python train.py --d_shared_expert=0 --init_std_router=0.0297 --head_dim=96 --vocab_size=8192 --norm_place="pre" --parallel_block=false --init_std_qkv=0.0175 --init_std_o=0.0 --train_tokens=441100000
Below are experts of layer 10 (counted from 0) of a mixture-of-experts language model. Rows are named router (the router's row for the expert), gate (a neuron's input weights, with its number), up (a neuron's input weights, with its number) and show model dimensions 128-191. Each number is 500 + 50 x the weight over its row's rms, rounded and kept within 0 to 999. Numbers have three digits each.
Before each expert's rows: "gets" lists some tokens that make up at least twice as much of what it gets as of all text. This comes from a sample of Wikipedia text that the model never trained on. Tokens count by the router's weight.

# expert 1
gets: " was", ",", " is", " and", " as", " were"
router:533505492494514451404419466481602499461539463487478538539483405595544469388465426554524499408466504438480511533437470464524508387445501481479573565481498497463496529417427432498482546526563598
gate0:485563440535413576471494471496485475589491560527531511515491521387561507549447531483537513462451484473403493501569498619455461459487381548564597480520497546538572527566538383496417542487473562
up0:532563553468429466554429403444529594544552446427401448574549477490543421472555505452514466465506418476500604520625535496448437522410513481477567592505464579509554546517533492506508532556536552
gate1:478450474499583521515565463506420441476537439518538620478441493426536496573555451486477605525444416546352488446586540521529541441583537558449443520464475442559593463577452487491416496548557527
up1:562361434424466488470434496526584489414549515492463543534510589445460507434550456461551506528433498491517394509489466540558454497477510500476445495610641467545547522526546544558515541542503440
gate2:508500429513420538529483491503557460473528475528502472493424427491575451460552631497505482536514580446410522542572517486542399546414489517475550471498530581525514464647547509535522523600470487
up2:437541605600501500508497518482517570477388573557437525516466484524479428455449500453445363543558419514451530530582533514503482588500467440469544491517520461517505613482432612503404542416430547
gate3:477485533465555502532460467487483525542493629417508556478591433514464441575492477463478592512458421416409570455525500489488538493499479490476591556517475476521461508483440501504471490544600461
up3:532522410447464519499514529433527473549563443513517408534433512475446552454502482548488479487552511508527480554532526508518466493494556491597487528568503536397464484537508437513522421435555527
gate4:450576535548565556506577646459494517492495547555482427546528519427513477542437486488391498529475489469584525518522396399459398456479466552490499498478476555455498562568465424435540501489473544
up4:446482487470597482513569498463604470472523509472361552493483500568556411505538490537517498522515505593515479463517551490502531504593504485448439513524523494440463502439554572524532475513588594
gate5:575561430493629510529550474527534501534530573480404508558442498456527491528494534427587514508477425491506493580572657448524561625523467407465518474364434523470501542484508527557568405457506484
up5:414479582601416525454464577468530476481550379519513390410546478535518541484405479517512471456503501548458480413442398491447525438532538533573466496524551483465509491496464425505400651510465515
gate6:504547561528412520475518553408523457459508453483504489424476475446518490501492485535480518467424444564550535590587494564437449592462588543467513472476589483488608593569493459482416533457433437
up6:452505491458616500466475484499465510527558456535458541515492538481444572498451476501522443524433481456573550546452500506497543491476518502502470479495558461379530500472656511568510487489500450
gate7:530471485655442518461609407511453619543484475558591467483551563550485544447506494478534512515427599425393537526446498500491591422497349499540543502532547447552529513474522389551449531585431530
up7:478477543573543498570526515443523614473580539519448405526520477483453419536466513554467515580533529456506496562602453510506491516473600450527517498592418471549471539530497503538559423386452478
gate8:564581479590426534439452494562501442519495437529613436572547584502577484452503564462546524406439536591524455547476516467567489438493489448498504444507468475486561479482538455522419478523503564
up8:601443481590421460450474452528473431533527508575534467554551518454534446421523540488498538480552527512570403536478441496603494508499488476459556490413446487446535548422479501384436470588484547
gate9:507520418504514478497453519550497529509503516472564457585498464477535526579531539479571402497399534453408514514460513551375614549512530428453459526497499426516483498470446528496426510521454536
up9:385476573410478477426509525404465519502502439576437485449514542501537535479491509505523548483515445447480526520481545444596411465508450504532661479416479515526566460492482477464467494540442512
gate10:477439446498551512506590440501555501439530514494530531539475546500594516457482560481430456430461571523538477493505454531448511456522478436412477572475537544488468475520599505518547488503492485
up10:527511463464520497527456476570534516532507532503493600509535533441486576482418563494503495458513469574528412386491443513541478412473494471470441457449473573596472363542500571418465527644566487
gate11:469569535427451522548473451523476552465482433513502499495457475451559523507557537425478599487381527493525517592427426489479502450426506425509523437516543458500546501529603527488509573560501396
up11:488479544506507493432477616461443473499574488490501523491535483424453546502374517545458506580554511542456526465497471557489438544525473588467406567465483472499499581507394517480409542479532562
gate12:483493503566492566484477427519538552553506504510509557492484450540507474515475554445524489379464492541537536476489548459423488434447519619590462445535545538533513512561405525515469402525493488
up12:537512465473447500553419517596496459444412475545487589523468551528515499473527509393495444435606414544564465419492393461541472497483444555589571474566557496527447543504451556558587465483435447
gate13:524470360437517500437487548568544472483472538526511529545493490402479540567516485563434443452434512452419537407530485512505492536519553489406420595462577443488553565525544466493432393414581463
up13:570504515511526487434501530623510497570589417474541473588532572575508460496518535516553490548432488539477475538505423507481428499448468479472486516459499573564417479431529569440600471470480572
gate14:577542539544482530647466517510497501494511532476496502525381497481496480444467551505566437485559489475431514473567530451617430497512530469553544493465500483391521444485488529495474476540514534
up14:555483495405520544441443510476523394540448569565531458441486507396489553549477509465569478533544475500511424506427527470571466567502445467405484484464462520448527525539481475482479538519374490
gate15:483563492569486525472556431537487515498500546583552486443499457487472433523399508523542536444407488534519478580549554537567592503381539559477502528479421508551562513502464479533397474470539501
up15:446521514537517513475539488437506489440478435462541514498576472526570432482503531415481546474506497460471517478542453411413446447561570428466433483492436493411490643515505509473561512520466464
gate16:492453502601494533528539511576531511554566410516480467534508475526532498538441527392570541509373487505504573523482628569419495480558506377501488507468514529529531462563494495567457547451511520
up16:565491528480489490468520443637508561524541437500467519509539487470449578437356510453511557519434539545445550555578539489556421452479499478481388513458479467602631479510448509574516545472452493
gate17:401509474523484518474486523445512545635446576530523525540586472504492393511505538541456505516424417541497460390393535526559540564502458459487537496510507440574528464540526469490532465461418549
up17:582498450462517484496524462528495455513499547514536620437464551554457462491515533516518430404537520532502533410549496542397540631525540559483384451607486519551534490497574577468544435604494386
gate18:586623358476510544523547478535537454536490466546410500507385564493530455459506544517625473487430516487490442612482591485463582542474487457501552534498500554503464465445486515470522428447511598
up18:523494469501497516596527479525521442490600551499459447505504469543449440504537549476503471527489436582486509558416534525512568545493574516458491583530415502498537545614457534558554447549491471
gate19:455460482456383532475495573508592536489489521514455537420396489432546544483424509495437520522486448460519599508502551417484528531521510641516456454572457608556509614453476424488472455528494467
up19:598518552577550475557458437564465489511474536485519545503565504525383489537536504464551431473572475611458470562489499491504511551539495512523555490523484513452440404563568521424520468459504523
gate20:502563478539520574476463451468513456554435604516460422426496453515513496501569539412557558475500516405501538508459513531435491543547485424452428487478493552451590472494467471584516578566439410
up20:472564457491555457480460433536491466491487493368501498458519535428576525495500482565545425515496524556465433428495577529466623506474554550529450513514607465477425519418551452477454483472553485
gate21:475518423459469639575478494471478505428447487569465492554518575528442417553483563504495545510529563528490496524499575493480374527484510568540434487537423436592523502519483467507512571518456475
up21:434486457465509512430366572511433575418424405469545508497488460463490482469446514601493605534572546513584446512482501542535477568437559492450401544559602539567447454501519426490462513515417499
gate22:469442486472479549477555507545566523565602459647432454538517577514569489550538519500452608607512493462507543519634464509392466608481527403521437479569457494461450554495459560538569497516444468
up22:461540503505499497494482451564424550533473526537480456538526580485451466529541516494503496416532451462418503438560457473568431407507572556475527521530582501449509576412385582454505571467519582
gate23:581469504557547464446563433692423460525483578469560550444576478477505467507587525444516481570480526469538513487477538555399610473496452562524545505553497550532428529477514491509533474535541566
up23:518437574400544474646559503437478515411568462468448521501458556562503454581591516472520536541436597455471505446548574524538636553513497462500530539576517522472481531469466501539515474465508561
gate24:465548532544463524548496401565429519440501569494536546601505468547502424447550543522526514556452539547500503481547516576534407536498490397480536561532455511513494486507572605592553593555447504
up24:537516530543459541510478517558507510540579517510615528524477534468530606556460490505526625569473574520463495468573536487478568601581441491550495510572552508517487490500595548507556507473495520

# expert 3
gets: "\n", " |", "=", ":", " (", "."
router:537443520491499486494558419501561465494473385459558572553557480530439435586429485341501491446502445536527547542488438487437454528516449503531476425401468455513442517577446566477525474450462572
gate0:534505468413489539467455492438478462433538534509493592496515513469426529593473521551487391477447491522544494547428538519550523492536423541440491481488450485643572436588612505503479425390534508
up0:532494492486543490484460508481508458408510507506611494522496554522516574494488363490504442427457485513450462625485457583470586451484480529498464513436475539494527503560507437504490522465593539
gate1:433477355614617548479465505488604506608355494482446534518425486520537451482414582478464527420503498517502512492580496416487509484476502516508544534443525471522497562552515500512531476509448435
up1:472508500520525532490440445611495488427512593511538488451463473477555471501419518511536501556444444560465449480458523524515480504405537582529517445513492568439365418540562469551507517432453517
gate2:480538543531496566487550464440536468577522508420403405496494474506570529506436535505543518467533349414532590647445422527508472398494542458552514554494450518500406492515588555557490512503526511
up2:585523406490478507510499499423563577583453511422428528471486475511497503496523454424477443584468452496548418474406435429511508476493520506548564525498555487502500463495579542493532493485558498
gate3:496542518587512529485477442573429500539458473445608512454472432448510465457570534478494433453464515437446474515514473495472531540555598526503595539533464462557507522506540491404532528504478608
up3:532495551479433513550593516518534508411517558521498397486550444471579468466483457519506469444531496478526522539480534555493508372496495608524376445470540552507529532492497491546523453455438458
gate4:514563439516460610511430556439454504492582477528470482526539414449489531493446561427589585481475485496538486487602478588508460481529541481482564489372437513515522539421461504552484478460531471
up4:555489466497510576547479501533446478567586557524431465470516527484480427518488419433578576461560587549536552527473543480409494478500535521533547459530501542540515516576453490549635448469441495
gate5:487476512510556516542486535421533454536601480525555581446472415596537523517545570464479492461486431553513535561504431484490386511544512477468474564499466551600497513456477493523546513416552486
up5:512582470470468473490441433426443507550517478514572398482518427504518566495482488399437425540427466478485477503496517501500491480554508467470437524468495456508504426518522466546458479463453412
gate6:416510496593454595535474527429532533529482513513484570516492499580474563528528545453505478468523444509441576532602557482531452498486506528453536447649458512485459497536523495513489512418594503
up6:573543522411565498447521462538451448536456525534472473470497573531498436472481580616496474493491474530591538455523566489494534447520489480590513522463542503446473588546439512462550421429488537
gate7:487479549635516584424461494504525466480429531448542455524461391592524466521437487429517463455459514538483482536555439385515518514446483499509554578472466505546484511517478413613479554356524480
up7:475528520444420471517457457473468536465546551396458537461588494521518421455563461535478508466535435438524562476556449530531432518462522462520475516608581495458446511504460541481437506511344562
gate8:543560537475511550449386543495560416480452547526470482491403500376543429564415483470410511501474426479510491558631488487466506528549575442423431500563458535526483383451530530520514517505497501
up8:495522507497520572581549532433530473487530454549502488532514549493488497488558571544514535409602547523546573485582498518502446487467534520503518498513434514560468539490612514500495537404530530
gate9:512576520507505571502512473410472471587464488514538480513442493595520519539408608532531528491438514366468511535518511411590442544470527519401518484476517533553555520567495477484488488485512510
up9:569478456505506513562529471414421451530519489592481518532504608626506495494452470462539471500421458402479464637495551467509533476484514479594516489426451512408549419453564480542466504521583486
gate10:457446507564460560448482513498492469533518420493557477432524470445484527482533482448536470583499526485573542484530458504529478383516449451538517507447559486495531607523464497584559500519398525
up10:521463477559453491535474448497571532546496570413543473562448476501417502573530525477451604493491457494529397509576483409444511538537498555391457527577616517532501510525507481518510476451503456
gate11:574530494611537493561520457470509400515491446401476547467436491491479458352446545444454522439505489531479532509474488525579455449522638554462534515399549532529507492430446553514451513578506508
up11:519488504520610415524504482577434517488544498477446432470493452501493484367478424527538531443517413483481543419528405488459503527561460552522569503493582548507485459458516584447479501551418517
gate12:473493423481407603457571539530526505547471472453521558521397588507526531480422563522500589477396510421543500436493453453477486548456457461417475504576492589476526487601447484517543501519486611
up12:481462438438465499508379500502527572462451550443506466432465482446505435437533564470476563496506555444452433543450447480556456529513452569448499556470583522454527460522575549465470515427418584
gate13:472570393494461546579527500506492497527523466580604532586502426512523433494532513456459540522521447479544523487534528430543456558543516478409538554556449550534430498508500577565478486519588496
up13:597520474477441466463476455536530553498496489557564582532510439497525571559412442513419540448527492452483443456419448397534518499552470601470486463466459411512506405500459538458485541498529597
gate14:539533428375612527481555390576532502491466496484489526536437506575434414496492559488448461557441528573501522503411589507474560473494378428487522441565507527439451506513580514547483468539440521
up14:469573551465482591407493434489522464401613532463476517507582500431461428459580449523449432659497560392567484449530520438475489460472484507458508512535540494506475568498490430623450549439555521
gate15:485515527482453572525464456451443526406487585573552534515522388545505496545446557466469522525545489468519506576482550523472503497531587503442474536490402454520508554538505568522581526477510517
up15:534532566548596464493548490502500516657517381447504563435474575468498476495560450522568498565401467467444418504581573517544446461470427531509523557576492539537513442450542505522383486434466470
gate16:446570477500420545519419518346542450501482472489480465477491513507570454509464504422414517565439389519556658543541507485523414473492427550450581469427461502473527473446530455516539510461459525
up16:462451500500493558537500547485506464474442556533447528389532592542509468467436516446510457606566425487461509605503540417606464459438485572350509519429508578457401485539566477524504562514552472
gate17:497608518630463527486517436441524522472525484475455450433466505437499511590387537588588505481457491483413443622614543502487537387543474502532533489450553535519503433481563527485526462412474463
up17:548615493465456450439467474479512522526560538520414518566523493520505537432470510649535524429525595528398567522563519488422580442453507441427568374584554474454495421548524452440499486588454513
gate18:525504364396452497601543480518479470518449400540559470488492534509518404515517558578606500559481472440511601566552458518498568497534585492574487457431493516460563516591485493547453516442493460
up18:507507362498445501655555452501541522525472503448543500512434505486479490485547608516494439591510622414573491479566433531476522500447473475492514538461512497452565475517482528452516486453467573
gate19:470548431456363550482491439512590571511461517487517609543481474448498484548441515522449462434496476501383538536535516459412516484472455490547531577460486580521472542579540534535509545526438518
up19:424544499518484447506578443526490479565499517520561539511495486492469535450501437554514448578495508527479587462512500503448473525558459451552507467467576399543456599483494608410524530529585548
gate20:412524519456526527533439546467490463472509484541611476539443461581443479527459479448436553564465501566536390480474522540428534494423514565495554461502431573642504529399513489536574528530472408
up20:489423510511509480545575428523525585560535525561501569487603470523462494488418499375534535560526471475474468516619467532502606500503500499464588481470498486454468489563531540520604510523529459
gate21:506510532446454437454558466483509614547554456579514597570539521537524485441492491532576499443507475480517595506455567531575467497451421499555503526486504472481514392503503490501468539470452452
up21:401483544534497542496428487492527487469430445545436502565471461500518520494503456542500492593452482508513558561479423540530523441502517576420515488427481490479438631422550491524435552479488492
gate22:485611547542467531531556423565475488613549439556530547536443505417510520399573505510564495476461404433493569485508503450545547447481590496545442499458553490484491482439449561647472560498501466
up22:496490497498497504365532430547488504515405421545526423546518594408347414577574523595502467489413478528470454366526446449514513513506524561561545449507564471510454524500482452545477449378499499
gate23:443550483607515518582473534526502392506522433497526487549533512470548465608515557452424500484465541516478538494607545530497556600439494450408442522444467407546490485528518552567510548433557540
up23:509522539468463537460469441466471643516453582515486463477445521511458467519457427486489576482508540439516426529485550506423472425573521479485524465531648536527470530417455477476551511538424510
gate24:521609516530522515449466509476587525565563540512499556573562475447599461441536520451501494537579435484447515459531480558458500515515475586525522537540421583518484463455408520524607494457519418
up24:496525438419537530496507466492517522471468463435563494531501544460442555431456459471408409475574500445467468523539514511410455470429481457576427576505469574470484498593543415574533509515496465

# expert 2
gets: " |", " in", ";", " a", "–", " his"
router:389535489557464539558474454438538495533430576599448508502584556549441452556489508480482522584572462505542478507594493506471495475531480604481505569450573458425415488473490550519392386442530435
gate0:583482365576463512517449495496479479552488483533492546489493434581484431577519486436524495547491489543416473521502537416442453519545552530517530552560546512562468424435526464510502453549526529
up0:500498397469482490548569425448484470530499579511484661580461508540553426504540432534473542502482452467397561412512556494582465531482527507455483531499498444483448514472433478498492555499510476
gate1:504526500477505531580495603497508587473447511459448482457481500455525550536515417489532541559380512557507644451518506438478395512457478511406503433548524520533470506533489517543532553458534557
up1:446494583582542447483466582442529453522458554485431520544555517493618492535517473562503511507525530517371573476534482541583531466555402543474608485513457476551449492620455532472488547541533471
gate2:474463497604555535401494481431489388456540468579540530469450398460452530458495496489542440528373500493568500494516473515466436487541399497522485512526573548563542524520491539495441470548479441
up2:452525530507460453573531468557520514478579479400476398581440464436529475518474447481468478503573601478578436461532469542555529467531522496499478440542518444421455480567485436513614540496478518
gate3:447578555441509525465439553469499505438514490481590595568477549473496533510525580447506541520489527489518489500565553443505469513516442495502465477513483659580497473494538557461407517491520449
up3:540525539412430460443463502526594477553440515576351479593548502425518549469516519506534509467565535513528463493460471585530456626483498512545512497452370446514503462442497532440539486511519472
gate4:488523389476475589409544546578586414499534427454546522528475536513532509453391557401464563380510545492496545536463475552552513506470475411558536485468462478531549385546572544627492529527486571
up4:534491562481521503472502560545499455479523512469422413445511537459588492482604512543522439518446472559524542495543506513435525503500552561488453473517517544411574592526429496459478561520404501
gate5:462414539593573531532502505500663542557501387505537488530489474470447469575558553479425453541488545505422525550530440411484556448437530531570507597524547506515499523456500431551490444522552594
up5:527491535510451495495472469508485589452513499445428512524395439545456524509490489526437574511414449584476500480495505501386494507459534522511582519471567526613543535466442514531474461447516527
gate6:450495441534510531435475481407533419537522438511518486544521468500503490532504559491475596575404501496403593563391554505508418465475502544590490468429458505520481544495511515543398488484561478
up6:432385508449564475461496478474478430557527468498478450617563523516588412424548574429487523508467516463410550501385526486513422467472517531605410532545443452546486436422478543492521528534568531
gate7:594630455466555532438457519567476570472533565590449555553360534418527464504555559446491450464561395537490475506456506572534457450525503569481519511478507476547615427532430484503496545672425462
up7:506386553552468477452520433413484529526552431562544590541523498507503544418522481541528540511524450495456505478545490502580441494551479473562497514442499429573487514508486506606526561510423522
gate8:384521556600548574523574418580593454582491542423466542560483537510530464462492556475516473496522609546290502559514481521428600449490539477511443510564474477573438480565544496573560533484495484
up8:502474527436441532480420508520398446430608409572494484552563446499539359478495498496573563527482459484591537463480487419537446549461462520507495497563573531517554490446394429493459554461541539
gate9:560583476552489494427469489438436464554535551541583499423467462494569397502500627482520494430523475598537447467583572487468533537556491503427527630449496476485492490459513490517431451418533477
up9:485481546568496553464563485557457456503524490439614478497519456485500364585471483554448379507490493499641611448570514498550499523541465437521428482469536519480426470500467522496402412484483514
gate10:507370468608477492415486472465479541514605526498461512525466472544613492523630471510532436481479568448429504586535526496511442582521519586562470506469485521476544524537416485521528549582485537
up10:493415442471574533462541541495508448482577493477539570533495538559538484527470574518478455559473568564492583515560512487458507520486490581501450521506490550494506540615449435492541321477599484
gate11:426523499370484548461540463481558440492526533467539509413471425512507573449526504553529513430489511497580501586582448502511455522438513515486422554472516521467603548413540481417509430554486501
up11:428535557460416557422495539478503526418558460439501552495607488555485522551455452464448592465449435525443589521540538472519523495534481508504531481398537562430542416507452501502526473484517534
gate12:546579459499485564491531508473506411513468495518527446440460451485522461440471524506519555512418522479485613584452447497555593476478485524465552447443524515479548503510558463577412558510465610
up12:495465491484590470541576500560385513451629428513491545507467639430442517517476483450477502488506496546567486468542529499487482531549606499484445476538522511491484489510449552414527424477565501
gate13:471456472526424601508493466489519517546548456592523540489421485507511520592535525506539508484491418626530438523457525431535382516414425533480505486536520631545623547461581489562501503443485472
up13:538508497499447555489397402479562543533532471519515512587460377551492393438544497543458495531418523511535479533528513455523531497487424545414523514407501497544624506541534477578564485506476469
gate14:569580478549421534553459514507472533461431493521540541444453544500510502543432492449570494434531598522482514511534507479545506412518530516545516468515450537544565504501478450533466479512511393
up14:517459505665429514591515522446497490587541482542485565471518441515451493577515429475502483417423441511564524553514491456557497541489490507425380597573421459543507477504507508518454417465408467
gate15:456506457540569571434439521454578451499480515519481424585450467459452516484493490517585543522504446489434624496464512516530505511552486530491515553487482527505425560563454556449486429425553499
up15:646590488432467498547505497508454553517537469479494566482496598361446557465527515570542480441511467440453394520415568451497583444456493545493553395497553545497540455533497458381465491451475539
gate16:489485513576446578487546563573475516495447517416532538476489533443537481453378488433423443494486487505469471472477512526557461440494529503536504450476611580472432494483435483521450541500497516
up16:537483526493579521482486479504496539513427454514498543405496477434492584485382475503476432551504439557593579581526508530496511561436383440498495499534487501520500457523544560540515419549529515
gate17:505547543498451558414483596404466467467527475499510561596462457478449563457470609495476451503495489484599509556463516549520505521483457547513608474516497514455514519480500464444483547541420560
up17:534389504478440455469479459569485569475509504481583559526437522506523550428433468509488536524510458609454459408506462495533577526499478536567451455568414488484502418486554492554397527474437552
gate18:459483478517555597468554526505542406585521455500432513546399471518599475457463652561508585548459445479500544497528443513467450479502504426536468513555487458436455503566617518506489469527499481
up18:567470462561509532511474563544474568532475519535544644532495455486537504436507588540438573528496531494394479455474635541453556477553544562572565435508552607461514473478401504552489486490441504
gate19:506529413584489534523509478466473470473481444502585477440430507449529528471497542542449454523435496458485545513557494480501512495531498523477446436460475494528497583496538529519398488446493450
up19:485461451517495527501530511609534485483437483466530568526455534471489491452536530582501455530488445464439513423543452448522508416481417581448499389524513464603439552517450510445460437501473450
gate20:529509414534538587445494555497538490471433531534561450508461555568613533460475518421473469561509501480390469429465431492473511520487504567568507517567431477508552437504559463541504509483474519
up20:526508449554537552483521446449694510496476505523443488496454506421479408535445454511435449566535415563457501484470402528391533513541510528512524585453491477487398438521596427518495504470514429
gate21:552504481471464584488399436495475485528528494483510575426463367464526540476355505540539499516516501458531452508473374459532541467503456485472512457543444492451503531522577521514426458470520460
up21:452485480561587491489527504508534466544553503562484446417534408406437408457544536539508552539521473571551452510492520506423481504491503482483448458514494540510461596487441476455424421506516517
gate22:481561499495509498637464454455470419471530467517609528492478500492629496527509494422517525492470566342408485490523597523541486506473566542444565505443457527486506551510589538633590533489599478
up22:540579496407503441577593500496407491521515579499599524477547517428514382550574412467587399490486540489526431497575536545532567609494593543481417517471525476510488522504602516463540579623543478
gate23:373495452496535588406512441466518516524449532562474498550475507436570444552452489501507578526463431516485480548466453467482491359543521482477486608477500484488525536461504517600546424492461431
up23:492473547523485510483551563463470540435462503544443440540483443503520494451454498489582544470567566594427459500545488509522514472410486382474422517547483558458608487461544531483564485507427409
gate24:516477427505511545516481506475521484630547472521661542556479451487617549450481503500522498419522451481426466458627638445581472474547512539517564517469546514523515487536488313491544464497517471
up24:449465547455472467542509490502430519401533485523426498504534492478334496390476500490504469573426450499489541487487423594434535494504548576575437483517516546476414533512576572506478443498464497

# expert 5
gets: "\n\n", " the", " of", " to", " in", " The"
router:460539477491448411526448375471439455465411447507469530504509536471543422571524562534482561530495424496439477533458550496448540579541564467563510528596484474516449508523456460491513539475470485
gate0:618585468484548527568455495593498549615551570486614533504505428536501473511490477472554483522512443520446509486466499430385540374486563455514524527407561574448447491483521461533537486472587566
up0:325494512503465469537625475565563537404478459416452476447505462505504402455466581604549530590467528501553504496481470472464460550516552492479515484575402532462543489513444527569641545553493523
gate1:484560410443540545512517536551530491432564476479549520490427439446558490569500514490464509470470507457535513514540529594500517484516511512477461453512436552595460529438544367502554490531496558
up1:476511377456502500480517452545512514415526585485473597406438457515503442596458551541452452499572503587539525414515529486521554501546426571405535476448578513476513504495604502441586540632468535
gate2:372534466513470465446529489544482449529388522505485513522504417531518472490535518528445498476515518484442474528517520547583485495359592415407494493465508535530515476485440599461518445453496416
up2:505540547523472499603487566529460483414539531529435522599436525400520598472506560492471529485480440464519555553515534347502540557520523519491490561505514485544496512462441617485530586469516574
gate3:404496392467427532474500493537445426477479512544515452578461504539575464486417507459425485604459466562449572505524546561523480541510478598454462483501476548471462502524512538574568450538454477
up3:411495539494475489500559498459536520554546544492601576595457479523494432485435468515493452552537532490433481480479558523493414526540608525450548556454582543487469545461499540526488501456493501
gate4:461494472458434473502520452478410557556489554457559461461465436482496489408442542511526420529396499505448576461513549412499446564486573486504497530569469479579506596435456475535500534503604472
up4:422542428548402543509509499592530398473528479454551491496411501485566492453404460511557483528460498507560630493523525482543515510482513473541551505527524493607472531560417522493481508504512479
gate5:507476425487511542412537467450560476455586448544564557451444527413467404512482593466419551534393478508484493465509532568533486398451557544535543514486546553477602436518499425554412543531567457
up5:557507542549591520410396517512542538492586515441492586425582547483473499580551484513453437486418522477471424449492473597476533452495485591481582513545518547568595408507493529425467572410515491
gate6:400574537596515558493496534556476551573503426543499451447406511490451554418425523512536538454546412519566499514512539472486529413477532598545443421428458426499576465503423523515539440618593512
up6:560435490547512510529504539443552385478521492488481503501444568491583522455512492525576511495476575509567494478513427510506536562404514448531531484524462569426462476483382492491505483470526402
gate7:534452558580475565515493630470499445547566484506479443490408504421419558465432542510527575542469491432543534463521427558535494525506519523463539486454501481462541532540592475496474563460448463
up7:495441428538545550443540577557518528523629536417509574468504436527478508519495404456481378467489561408581532463497556531471529378469463411542554430550515525515535533484360462527501561495438499
gate8:584500542497446572552438545544534500449556541536511534442473516449491484515536574427528491547507455436560603507532448500487532531499460502545435547455379548558438483467544518540528436493450583
up8:506520477448533519570528601534438516515518531526534429508384585523506524493489542523391501485526490566463583551535498498420528549529410620443440456492374510534492486484523478463546581548427531
gate9:568531544459466509518427518579457398462455507536492483560516462450531528462501529476497454543500550477468558591462568453526500442523553541539510494470489540518552499382384471549513471498448410
up9:414536452608359478493424481482486560484466441506515469569531494466541492435511530518591518551495561518440460559522446486542573494537510461397577518536541488501463534419501497505587514604425491
gate10:564506473562558499512449479585523399524517470538599386539428484500558418509418524481509465504455478524432509473466527553538454468456492484518360504472507528494458430593541521508571492511486442
up10:421594586474505471473508477536563386449471461423509508549493526506510405438525521523545487571556509493433501595398483570464435540429497443533494541529526580493573421488518555366391478605475492
gate11:473517494591589525547464511477447521437482498503477536506411417606586497566558422481512511501479546463479582642490558507498481526543565619483452469515442505555517504561539526595510533493544457
up11:423491495516478487330489492465456507596500496546468528437608485481449442576545556534501518500564515426437486475460495432512580495582582466430567467525457457511640498398464522590608479596495540
gate12:467530536577525504470474539585586419473617584500450473381466455434474489545471426548546428495505432503527471484498601559455582493557541546466474508554511509478525531478482500450490550442522512
up12:452536529522452519449373446471583455484500581543512514477548583477498508440442539510494541517460481494541571495519483452493564533444429521460519498423564559522648546547520511584474434380373474
gate13:507585462486481534525546518450558442498459574480525586462466494478617434432449619477430365482454514468468501477477490521557573497450461422440519525485483522476521553479407406564429558588550499
up13:551546516515511484561588478550514592463536580469429553525522480617455481506593380447564491488499514430440423529526529533429557443532523459591526443432612489502605502464447532398425465471579530
gate14:453484438537470528427488534467494479570519474541436584515393481485499444452530589489554520573520506451414464585481516466453505529558499574447536550560509613546594554449347452599534551562472490
up14:390556469442503502498492554465476518564460573481462484473492556542612445496499594533466503543490473554559477620533535558543589555433483472456561507481452568458565479457482405438615495484488469
gate15:460533483482410485555614459497494588545487497545472482506468475532504456516459521544476519628433471523470507501498513545533610465521465547505519457529495503565529452434469442467527472538355481
up15:516405549449511483545534527625515524553546477537583552574559569483443537540538479447468530440519492442490450552548531508403438553516555551531541515553582474459486403509520477501498439452461504
gate16:542593433560497515518492531441571461489574469459480418502449441529528511514542456543573413485481464460538563416599572505445544499557511584483513513492422427459505531475587504488512547524524518
up16:530447434470520550583533510470496400479584473574537553513475420496497499556528553509537500542537488484475492489565625445452542467531509494447492539489449507555342443461535446543515522445438513
gate17:501468418592538514579512515436466549570490537561479533595426501547500538455484561498574535478500606489454550526447511534493477475491567516562517539550415496553568521492492490486582424600629438
up17:428445431552493488573442516462549506517510544468564517548536351511548430516567414437460539517557524402444500518369470541575519500495564626427514464564481519548457464551506539503464552478543499
gate18:565591518466483528497545506532528552501582474560519502464390563530552507543508485429485416424501599500486371544467512430567400504488513534542589468431466565553431502508434552450409584464517501
up18:477441498558465504622441475510483405463440470510520538537501436394474557390458567473462561475579469522361469551486499489435539527531479549451546515579450604489475503526487466448580499494557551
gate19:463553485588450540505463481492575424453518483463512538442493439436520471554550493539519560562470556493616493625421481408468585505473486504458475526509514615516510424513487506519435498472476522
up19:548517468624571493462381493584477517509456531503535483504508519434395544529525521537524493566427491482536513492431506421407511466522520629563439505558610507499469524495545530519467491578565580
gate20:385568536566528538538431456520482446481490499518471405506494410571563475581483456438460540527449502392459531539597386516538434539544478471489512469461509495573576544493439565576529440571470481
up20:537540439502495478486484430475522484448539523544524516482500590528472469484550552539542416543556466523535443568478531468514488573531476414452454447458426464484504412444533550418406573530494455
gate21:566426572544519552509474488513534562593487596591482497504405538464485565493631624495592470430386464536564494510523487549512511513453504500520437491493504469508489530520510450501439498480595477
up21:519447451527453475434524489504521460431518533494572450532486503427437474518466455477444563504482478475460435465531536440572468518614501493451541443436418460490434523420469583483577543536374455
gate22:446544420496411481484483543456561423497471612403422459443464485523557473448447468469566477577458461546532592548539518464445403553414526477561524517457481517549565397530494485391560586471513446
up22:480470487493484531605516504567436504444528571572456456446514498509500507517553507499500412455463415549518547460464498513522543523545571568500476434517552440583591427570418420434487532496555472
gate23:450518413562498500411537552573506541480427584495577565499497465544493407516538456498504488445527510484525545443510518500496573477488428570417515501467474478473622415529462394463426434524533535
up23:436516536555553505444603577591469511451504498501556508513514456491445471537496427507421582490532490564510545515498487513462525476516481527463455481431514447609547453490509456515499485595480487
gate24:522460631470432582489571487544463386490536539522520484500416487479565524521502470503470472414558510425515508466497465485514488518478510459570547536490508567527439516479498483497569538469531572
up24:515447511479398486481443523427506556522453451578432511434550591464360598454465589474531491492542511380491503544540593512464475533467540530482482510610550466536505601550467559398425509469506548